From a checkpoint of a small mixture-of-experts model trained on Wikipedia.
Size: 12 layers, 36.9M parameters.
Experts: 96 SwiGLU neurons an expert, 2 picks a token.
Below are experts of layer 7 (counted from 0) of a mixture-of-experts language model. Rows are named gate (a neuron's input weights, with its number), up (a neuron's input weights, with its number), down (a neuron's output weights, with its number) and show model dimensions 128-191. Each number is 128 + 24 x the weight over its row's rms, rounded and kept within 0 to 255.
Before each expert's rows: "mostly gets" lists some tokens that are sent to it at least half of the time. This comes from a sample of Wikipedia text that the model never trained on.

# expert 8
mostly gets: " comp", " r", " com", " res", " oper", " app"
gate0 [136 121 116 102 119 148 128 176 137 145 132 135 133 115 101 131  96 154 120  92 157 105 107 140 127 120 116 126  93 102 133 122 142 157 131 104 136 125 165 157 162 100 107 131 150 136 106 118 152 148 127 109 126 145 111  99 135 166 117 140 179  86 134 120]
up0 [134 154 111 115  94 102 101 104  99 104 153 148 143 122 117 150  96 109  90 161 114 127 184 120 117 171 121 147 154 166 117 120 142 120 132 105 136 125 149  95 115 140 142 129 124  99 141 148  81 134 152 144 118 115  89 150 104 165 124 144 123 168 131 136]
down0 [147  99 102  97 106 108 103 106  97 134  98 142 158 111 169 161 126 133 149 147 134 153 109 111 106 144 144 115 129 129 146 122 130 119 122 126 114 122 147 106 135 124 152 100 193 140 134 122 110 140 163 101 139 105  76 137 147  86 110 192 120 107 116 124]

# expert 14
mostly gets: " p", " M", " b", " c", " | M", " g"
gate0 [114 114 157 158 148 120 135  90 106 157  85 114 141 161 167 122 107 138 103  75 134 161  99  98 147 107 149 113 121 141 130 145 114 130 133 138 126 109 116 177 135 120 140 150 155 139 176 123 110 116  91 125 102 106 136 158 145 113 121 122 117 120 112 131]
up0 [152 132 112  81 111 124 143 170 119 115 132 162 112 133 127 140 150 195 103 152  80 105 145 145 137 116 145 124 115 185 139 134 132 109 112 173 102  94 111  92 131 179  95 149 139 106 102 116 109 161  78 122  71 148 138 134 127 153  90 114 111 101 122 115]
down0 [154 134 137 118 106 106  50  89 156 123 105 136  93  92  87 182 130 130 125 112 130 115 107  98 116 164 137 171 134 127 121 149 147 145 175  89 129 129 124 151 149 170 100 161 136  98 117 139  91 179 124 117  88  65  95 115 140 140 126 138 105 148 140 154]

# expert 13
mostly gets: " South", " Med", " North"
gate0 [ 69  99 128 156 140 123 147  64 111 128 127 192 153 133 114 124 122 150 105 150 156 132 120 178 177  79 155 110 119 140 101 133 100 156 123 109 124 143 134 151 161 117 144 117 153 110 111 133 130 141 132 155 119 130 167 112 104 159 113 114 144  73  99 140]
up0 [131 175 128 102 165  90 114 171 116  94 114 121 159 116 113 122  97  85 115 123 148 132 146 121 127 132 152  98 127 125 137 169 159  99 126 137 128 113 119 117 143  82 109 103 106 111 144 122 107 111 157 171 150 131  95  87 173  99 144  95 142 145  82 105]
down0 [134 135 138 133 110  75 181  80 109 137 125 174  84 104 123 147 119  97  94 131 188 125 131 127 131  94 162 122 142 131 129 131 121  88 142 132 119 120 102 164 114 135 146 120 114 103 121 110 148 117 126 117 140 106  84 137 184 175 165  99 126 113  94 129]

# expert 9
mostly gets: " him", " years", " began", " located", " people", " died"
gate6 [102 108 129 153 115 130 111  80 142 134 161 112 111 147 111  92 132 138 125 119 133 156 107 125 137 116 109 154 111 138  84 164 151  99 110 132 141  77 109 131 135 155 131 121  95 133 135 118 104 133 115 114  65 149 172 113 118 168 144 126 113 165 126 136]
up6 [145 140 102 102 137 128 121 138 119 138  51 157 124 118 147 159 117  87 134 124 131 131  97 111 143 113 107 120 130 110 172  80 103 159 130 145 106 169 158 105 164 133  74 137 159 115  83 162 131 146 110 122 157 136 125 148 111 123 140 116 146  83 153 110]
down6 [ 99 151 171 119 132 111 145 131 101 122 129 148 109 111 171  78  93 127 102 119 112 125 156 102 134 117 122 156 139 125 152 137 126 160 123 141 136 113 155 130 126 100 180 106 139 105 143 154 145 147 158 100 185 152 108 167 105 128 146 185 100 152 174 142]

# expert 1
mostly gets: ", ", " | ", "| ", " in ", "; ", ") | "
gate6 [101 112 150 133 113 127 129 155 153 155 138 108 114 160  92 126 152 169 126 119 157 158 119 117 161 125 121 147 120 124 144  89 153 121 117 127 107 135 153  86 167 115 142 119 167 112 127 101 116 147 126 155 109 169 108 154 109 106 123 132 211 123 128 142]
up6 [147 135 113 135 162 129 114 126 104 121 102 133 127 170 141 103  90 135  84 130  87 138 130 109 109 165 150 114 191 124 161 151 134 123 145 154 117 132 112 143 117  76 129 128 131  92 132 165 115 128 131 114 154  89 134 101 159 124 152 109 108 101 113 123]
down6 [140 100 105 144 126 121  94 127 132 137 123 145 118 145 136 153 117 143 151 156 150 133  92  97 105 108 137 125 130 128 115 111 109 159 107 163  93 111 150 121  83  74 140  94 140 135 105  93 144 140 112 136 106 153 139 146 148 158 106 136 130 128  87 117]

# expert 2
mostly gets: " Al", " al", " Bar", " El", " Col", " Am"
gate0 [156 124 106 180 148  82 113 161 115 130 146 126 137 129 129 107 147 126 125 138 129 183 128  97 113 144 134 117 110 123  90 114 145 110  94 158 100 137 156 155 135 100 123  91 161 152 142  91 109 146 146 120 110 139 111 109 149 108 177 134 122 108  97 114]
up0 [164 138 129 120 187 125  93 171 106 114 180 103 157 164 183 131 108 122 120 110 112 163 133  73 117 155 117 145 133 124 151 100 122 123 104 129 140 130 155 168 131 131 114 118 105 116 144  66 169 129 157 103 109  89 120  88 118 114 119 137 152 121 109 105]
down0 [112 165 134 154 120 146 108 127  74 109 140 151  73 145 123 107  99 124 135  97 144 129 147  75 149 174 121 130 164  84 121 112 154  89 132 144  80  86 140 151 145 111 160 151 110 138  95  92 148  81 165 174 126  97 146  73 137 139 161 137 150  92 105 117]

# expert 10
mostly gets: " Date", "| Total", "Personal", "| Party", " | Votes |", "| No."
gate0 [120 149 160 155 118 126 137 125  92 112  98 157 132  97 153 149 150 148 137 125 116 193 117 157 134 131 134 123 139 132 121  87 119 111  99 145 147 140 163 129  97 122 147 109 138 109 103 155 124 128 138 145 105  80 132 110 116 120 155 111 134  87 123 107]
up0 [ 95 162 109 141 130 138 136 110 119  98 121 108 111  93  87 156 118 196 115 108 150 144 111 117 118 131 104 125 152 128 135 158 105 131 131 171 112 151 113  84 169 114 105  81 130 134 128 103  95  70 172 161 127 125 133 133  96 147 120 190 115 130 139 106]
down0 [137 128 138 144  89 130 115 117 138 132 138 138 129 139 137 105 126 120 112 100 132  81 144 118 131 134 151 122 140 126 119 134 123 147 127 134  81 111 153 142 107 102 144  80 150 142 108  90 128 135 153 112 172 121 144 129 178 116  99 150 118 144 111 131]

# expert 6
mostly gets: ", as", " so", " there", " book", " work", " song"
gate0 [153 137 140 105  93 160  97 107 121 164 141 144  97 127 125 182 116 162 144 166 152 112 161 159 131 155 122  91  80 149 115 126 159 125 139  87 104  92 111 134 129 118 107 145 127 132  84 136 139 144  75 154 133 142 153 137 151 177  89 131 125 142 167 155]
up0 [113 116 155 156 137  83 117 121 129  90 130 131 137 154 146 122 146 114 129 104  94 157  96 150 136 139 161 147 127 128  90 159 136  80 120 129 102  93 159 112 148  81 117 107 104 102 168 156  98 133  95  84 166 102 112 129  96 103 144 121  85 159 111 137]
down0 [116 112 126 119 145 136 151 145 157 108 135 141 126 156 163 126  69 124 160 108 159 161 133 103 139 113 119 149 131 137 169 110 105 163 127 124 120 118 153  94 120  97 106 135 135 112 127  87 161 124 141 160  88 123 174 146 143 103 146 142 144 115 153 117]

# expert 0
mostly gets: "á", "í", "ä", "ić", " Smith", " David"
gate0 [109 149  94 156 129  94 142 117 126 127  86 100 155 111 163 150 111  72 106 120 122 140 110 133 175 109 119 138  99 166  81  83 105 149 120 165 117 100 126 140 134  69 123 112 151 126 132 128 164 167 106 140 154 127 121 120 126 123 116 121 155 148 159 115]
up0 [155 135 130  88 114 156 146 160 119  82 136 124 131 123  76 151 161 169 131 189  97 110 141 111 140 107  81 114 137 151 109 116 156 124  76  95 134  73 140 119 133 133 106 138 112  96 108 170 126 141 123 157  83 110 134 138 119 110 160 118 124 150 117 123]
down0 [139 147 122 166 132 113 131 120 124 145 124 122 133 141  90 136 108 159 148 147 128 153 101 119 138 113 114 135  86 144 113 121 128 140 130 126 113 117 113 137 149 141 141 149 159 144 112 132 148 138 129 162 110 130 155 127 151  98 131 157 162 177 129 120]

# expert 12
mostly gets: " that", " has", " had", " which", " have", " this"
gate0 [136  85 146 139 147 132 120 148 115 114 124 123 109 129 130  96 103 135 128 121 160  87 168 123 134 127  93 129 139 167 149 154 169 127 127 125 134 107 124 127 150 129 146 113 130 186 120 117 116 154 143 119 164 113 165 173 122 154 127 105 171 133 123 167]
up0 [152 137 130  87 104 124 107 181 144 132 100 108 104 153 134 101 147 108 130 128 104 125 131 115 134  83 146 124 148 152 194 165 165 132 138 102 143 130  96 155 140 136 137 100 180  91 124  91 110 111 134 151 121 128 143 158 130  97 144  91 130 143 111 121]
down0 [166  74 160 137  92 101 145 144 134 119 151 109 145 113 124 119 153 112  99 154 145 121 139 111  95 100 106 135 117 126 138 129 155 115 150  94 130 104 144 140 108 153 115 160 149 143 136 120 150  80 113 123 126 129 153 170  85  74 126  79 171 116 133 121]

# expert 4
mostly gets: "\\", "CA", " | MF", " | \"", " JP", "AR"
gate6 [137 137 117 124  94  76 139 141 156 162 148 156  95 166  66 162 163 104 151  91 136 142 172 161 130 152  97 171 150 127  80 149 124 122 140  61 146 120 126 103 164 117 115 142 130 135 144 104 103 145 146 158 115 148 109 160 130 130 114 114 133 103 148 100]
up6 [138 110 160 120 140 116 155  90  76 153  83 127 118 132 112 138 108 148 106 153 132 138 124 131 122 138 143 111 121 142  97 139  97 124 107  55 141 142 111 113 147  93 149 138 125 131 179 108 118 170 154 132 122 118  82 142 135  95 119 135 112  93 136 146]
down6 [128 111 131 107 124 116  93 124 170 160 157 142 137 161 105 118 142 108  96 157 108 134 118 135 137  81 132 155  85 152  88  89 154 100 147 107  92 123 109 131 117 177 123 110 114 101 156 147 116 140 190 143 142 139 152 116 133 122 123 143  83 121 102  89]

# expert 3
mostly gets: "==", ").", " ==", "===", " ===", " pre"
gate6 [137 137 122 165 123 136 106 117 105 131 115 105 160 120 143 122  89 145  88 138 134 112 132 111 141 158 145 120 111 119 128 159 117 179 155 127  96  74 134 136  86 130  76 125  92 112 146 117 119 102 175 125 133 150 112  70 111 115 123 121 143 131 160 153]
up6 [136  93 137 164 130 113 152 126 174 112  98 140 111 137 144 118 154 122 112 149 152 144  99  74 105 127 131 187 119 137 123  93 142 102 145 149 176 124 138 136 162 133 138 145 145 148 112 132 152 120 148 175  99 146 105 114  99 156 136 153 110  77 167 129]
down6 [138 129 116  95 134  89 148 101 105 131 136 132 169 134 104 138  77  92 159 144 145 149 155 147 136 140 140 175 127  89 118 142 175 131 147 118  97 124 162 109 127 128  82 146 134 124  88  99 123  93 109 116 125 129 225 131  98 186 108 135 116 170 141 140]

# expert 11
mostly gets: "|---|---|---|---", "|---|---|---|---|", "018", "% |", "012", "978"
gate6 [111 136 107 110 125 151 148 150 126 154 154 110 125 112 132 130 146 123 130 127 100 150 140 123 178 137 122 110 128 152 146 111 118 160 132 119 115 109 120 121 120 132 153 113 155 134 166 127 116 148 136 109 119 140 129 135 113  99 143 167 148  75 144 156]
up6 [179 112 134 123 123 144 131 141 117 124 177 130 120 106 124 123 106 119 138  93 125 113 114 132 159 160 123 146  82 131 149 123 145 189 141 127 156 163 136 113 160 144 153 132 197 131 134 146 118 160 128 169 122 126 129 135 139 109 134 150 135  49 125 129]
down6 [ 99 121  89 116 105 109 116 110 132 140 139 117 155  66 118  65 153 113 112 111 149 137  92 108 140 157 162 138 162 164 111 136 107 159  91  99 126 147 130 140 135 170 136 138 147 141 177 153 104 116 137 137 115 119 116 164 142 120 147 102 119 105  79 122]

# expert 5
mostly gets: " by:", "a,", " University of", "),", "',", " David"
gate0 [149 135 127 124 147 131 116 131  91 149 158 127 149 131  94 144 135 126 143 172 111 135 148 150 136  90 101 121 147 133  91 143 181 146 130 173  92  85 152 105 156 126 111 116 133 109  99  94 116 189 104  77 173 114 125 112 120 124 148 146 124 154  88 135]
up0 [106 119 172 123 145 126 101 148 124 127 177 148 127 112 103 165 147 125 142 150 128 134 158 163 128 109 115 133 140 151  88 172  83 139 129 131  95 130 122 122 188 132 118 135 128 147 140 102 147 117 123 131 140 112 146 129 129 107 113 169 107 136  94 121]
down0 [162 104 134  98 101 132  99 154 114  96 146 136 117 132 126 149  83  84 114 147  59  92 169 100  94 125 149 136 173 124 116 104 128 154 149  87 140 120  95 136 115 135 142 114 125  89 145 123 132  95 164 130 139  97 102 139 123 137  97 118 173 161 118 155]

# expert 7
mostly gets: " beg", "sp", " Ma", " fac", "arri", " Pri"
gate0 [132 125 133  94 127  95  85 120 158 127 109 139 130 188 155 111 111 101 156 138 111 144 175  88 160 139 142 119 122 117 144 138 185 138 119  98 130 128 108  97 143  75  83  97  95 125 127 133 149 134 142 152  91 103 119 131 165  92 125 135 128 128 119 165]
up0 [120 123 134 146 138  84 169 124  79 111 108 112 157 100 114 108 120 154 168  86 113 104 120 130 154 115 131 139 126 132 140 136 144 136 146 165 115 137 113 122 129 141 150  78 127  90 135 119 152 115 138 181 108 170 174 153  87 138 148 123  96 114 179 160]
down0 [175 168 133  87 129 134 157 198 116 129 142 132 149 163 152 102 109  71 109 160 118 112 145 136 117 128 139 110 172  67 138 139 142  97 125 127  89 142 137 156 123 113 142 150 170 108 131 109 205 141 155 152 143 120 128 125 133  85 108 139 139  96 109 137]

# expert 15
mostly gets: " British", " University", " president", " President", " public", " local"
gate0 [109 181 138 177 145 132 180 128 125  76 128 182 140  91 155  87 111  93 177 114 107 159 155 132 129 143 105 124 175 103  95 117 103 162 150 148 109 132 136  91 134 123 113 175 119 126 118 168 142  94 151 150 137  94 121 124 161 153 166 131 105 143 131 112]
up0 [ 88 110 122 142 171 136 152 131 122 108  99 154 105 168  99 140 130 114 113 148 111 108 144  89 135 112 121 130 138 130  98 122 142 175 161 126 151 152 109 138 160 105 153  92 150 149 122 124 127 136 140  75 146 144 130 119 110 121 175 142 124 121  63 141]
down0 [111 168  92 142  88 169  99 105 125 141 156 108 167 154  89  86 119 114 118 124 166  98 128 167 113 144 121 162 145 116 105 101 134 128 131 143 154  92 125  82 112 130 118 158 113 128  66 111 128 162 126 150 119 116  89  97 146 149 151 113 103 120 118 128]